python train.py --num_hidden_layers=15 --experts_per_token=2 --d_expert=240 --d_shared_expert=0 --hidden_act="swiglu" --normalize_top_k=true --routed_scale=1.0 --balance_loss=0.000931 --balance_bias=true --optimizer="muon" --learning_rate=0.00179 --beta1=0.95 --max_steps=5698
Below are experts of layer 12 (counted from 0) of a mixture-of-experts language model. Rows are named down (a neuron's output weights, with its number) and show model dimensions 128-255. Each number is 500 + 40 x the weight over its row's rms, rounded and kept within 0 to 999. Numbers have three digits each.
Before each expert's rows: a language model's description of what the expert responds to. This comes from a sample of Wikipedia text that the model never trained on.

# expert 3
It responds to: Verbs before objects. Transitive verbs and prepositions that introduce an object or complement, such as became, make, using, with, as, of.
down0:534545463500537470470528454485512533486482484438513479560602448522565501442502507510527451479482507504456467501518551510551529502463545584468449559552529524535503438565539571416453459457422409551491508468528479475459611514551532419465453454500480432466487480438476506544533456515518510491477554430483473443509496591517572478473488574569538470478478547451522521488515581508423549544447

# expert 12
It responds to: Sentence subjects, auxiliaries. Subject pronouns, surnames and auxiliaries at clause starts in narrative prose, such as he, they, who, would, has, been.
down0:518461381513521484482466526531440536507483499539498441485488487518437524515548506522580446496577456466494472525471573499520526518472481525459505497581509497493470510536499487419479473572484527514500484600533515491486501498529546511493419452544516529534524485516559510495604547530484533525512445451484476473528557503434552534473481543466454416513466489544504473484513505591506444481495

# expert 20
It responds to: Technical and product terms. Technical nouns and word pieces in science, engineering, vehicles and software, such as polymer(ase), engine, Escort, railway, software.
down0:450478484507548479495498520550487433467511545476476500534478457526580495537552472472471501435546580521468565408512505479554454447558475556490510552473519517470509498520511487472472447414486529481531495517506557535529468455547529495588531521407463542452500448442511510489488449504522518523474498480516590502457499534514464473536462544443464472467513454440534452489583394548519604444519

# expert 25
It responds to: Surname and word beginnings. Opening consonant pieces of surnames and rare words, e.g. Liverzani, Bruck, Hampson, in rosters, species author lists and name lists.
down0:500510431548536569549494503552480522505444559481519482511499481521429524535474577547455422461494506440539481480510534499473496448531541461527475426505539580447473481491534580424526517560499457477602429525462505531470501532451509465503473529448515535517491502550547425511499476481508504470431432449496537529452516557470464524510587475482508505514524537583490528506514432475479482465553

# expert 28
It responds to: Title words of works. Capitalized words inside titles of songs, albums, shows and tours, such as Love, You, My, Star, Dead, often after quotes.
down0:518439508551418454467502455452495464443436571486513558596458502495519483503413445530500561541532448511486525550464495512513473561502504531493425523443493574454479478469553540490436463517494504485569504484538464490488541451484507555562400477529519531547515428513568467474493500507480504536552485581533509526465584425526462479562482463467450511437535545469460475511534531489491476516479

# expert 17
It responds to: Place and institution names. First parts of proper names of places, clubs and institutions, such as Hong (Kong), Fort, Port, University, List of, Dartford.
down0:468598512525514571520446481476549392507510520439492511503384483457513522517497555586428507543446520506473483501468569475502501514495559460478482489476548482535522492513518540484502461543476439435499556539452545462542497471514457516516493562498493522505607553403540504486474446440459470402522515468461494472535504507496538463502552461527532544491540528529535516496540436439498544512519

# expert 18
It responds to: Ends of proper names. Final pieces of surnames, place names and institution words, such as Korolev, -ova, Venice, River, University, politician.
down0:521520431529499463553483502430492487546509482517504469484476445528448555424449463467453485483483494523493599447489496500484510467542473544467462483535496479484587479484440473492464472461488429485475530480490580580508492501558476471512505586516526517466473531518555519529522483541561508512505486478457436595485509538491459605498512464543455525468407589518493511496512513487452542515529

# expert 27
It responds to: Numbers in data rows. Row-opening pipes, digits, commas, symbols and odd word pieces within asteroid lists, vote tables and coordinates, such as 8,591 and °W.
down0:478482536504508455479552515457535547472456487484504480526470455507543555466463518488481563542443556468492483498499531504478535509570486471473495500526537496529486451475516449559503540502469493559528482552517504453575501450572558541492458466441530465501530481546555559487393463500507546499467465488571464481546545484573465522473452527558479493413445498446487455497521499526518591478482

# expert 8
It responds to: Numbers in text. Numerals and number words in counts, dates, scores and table cells, such as 25, five, 22 February, 2–0.
down0:506468441438498453423498460493515509436460461520523450501462500493509457423486571480580485474543488563483517477538493505509461514555572458513528522488576577521515525535499471527494545424491497483537434452460473584530537549488469458517496482490510524532556515491475416470458536526469485495518537583423461462526490522504485596541443563440532497516525494473545512503489567534398551582499

# expert 9
It responds to: Infobox list lines. Line breaks and dashes that begin "- Field: value" lines in taxonomy and infobox lists, plus coordinate symbols like ″, °, and MPC.
down0:474482557460513494552558508478559557518498487445510538438498545520505470463491531479507517460596413535469470475523441508502460497416511547514524525573453512465486451503471522417518465452474483487565505529482480483481476463429599523464529498449517562489542515459513424554571490546583498437443543522479571440537559395478567510493453456510507554510443529496536480496491495508435537525472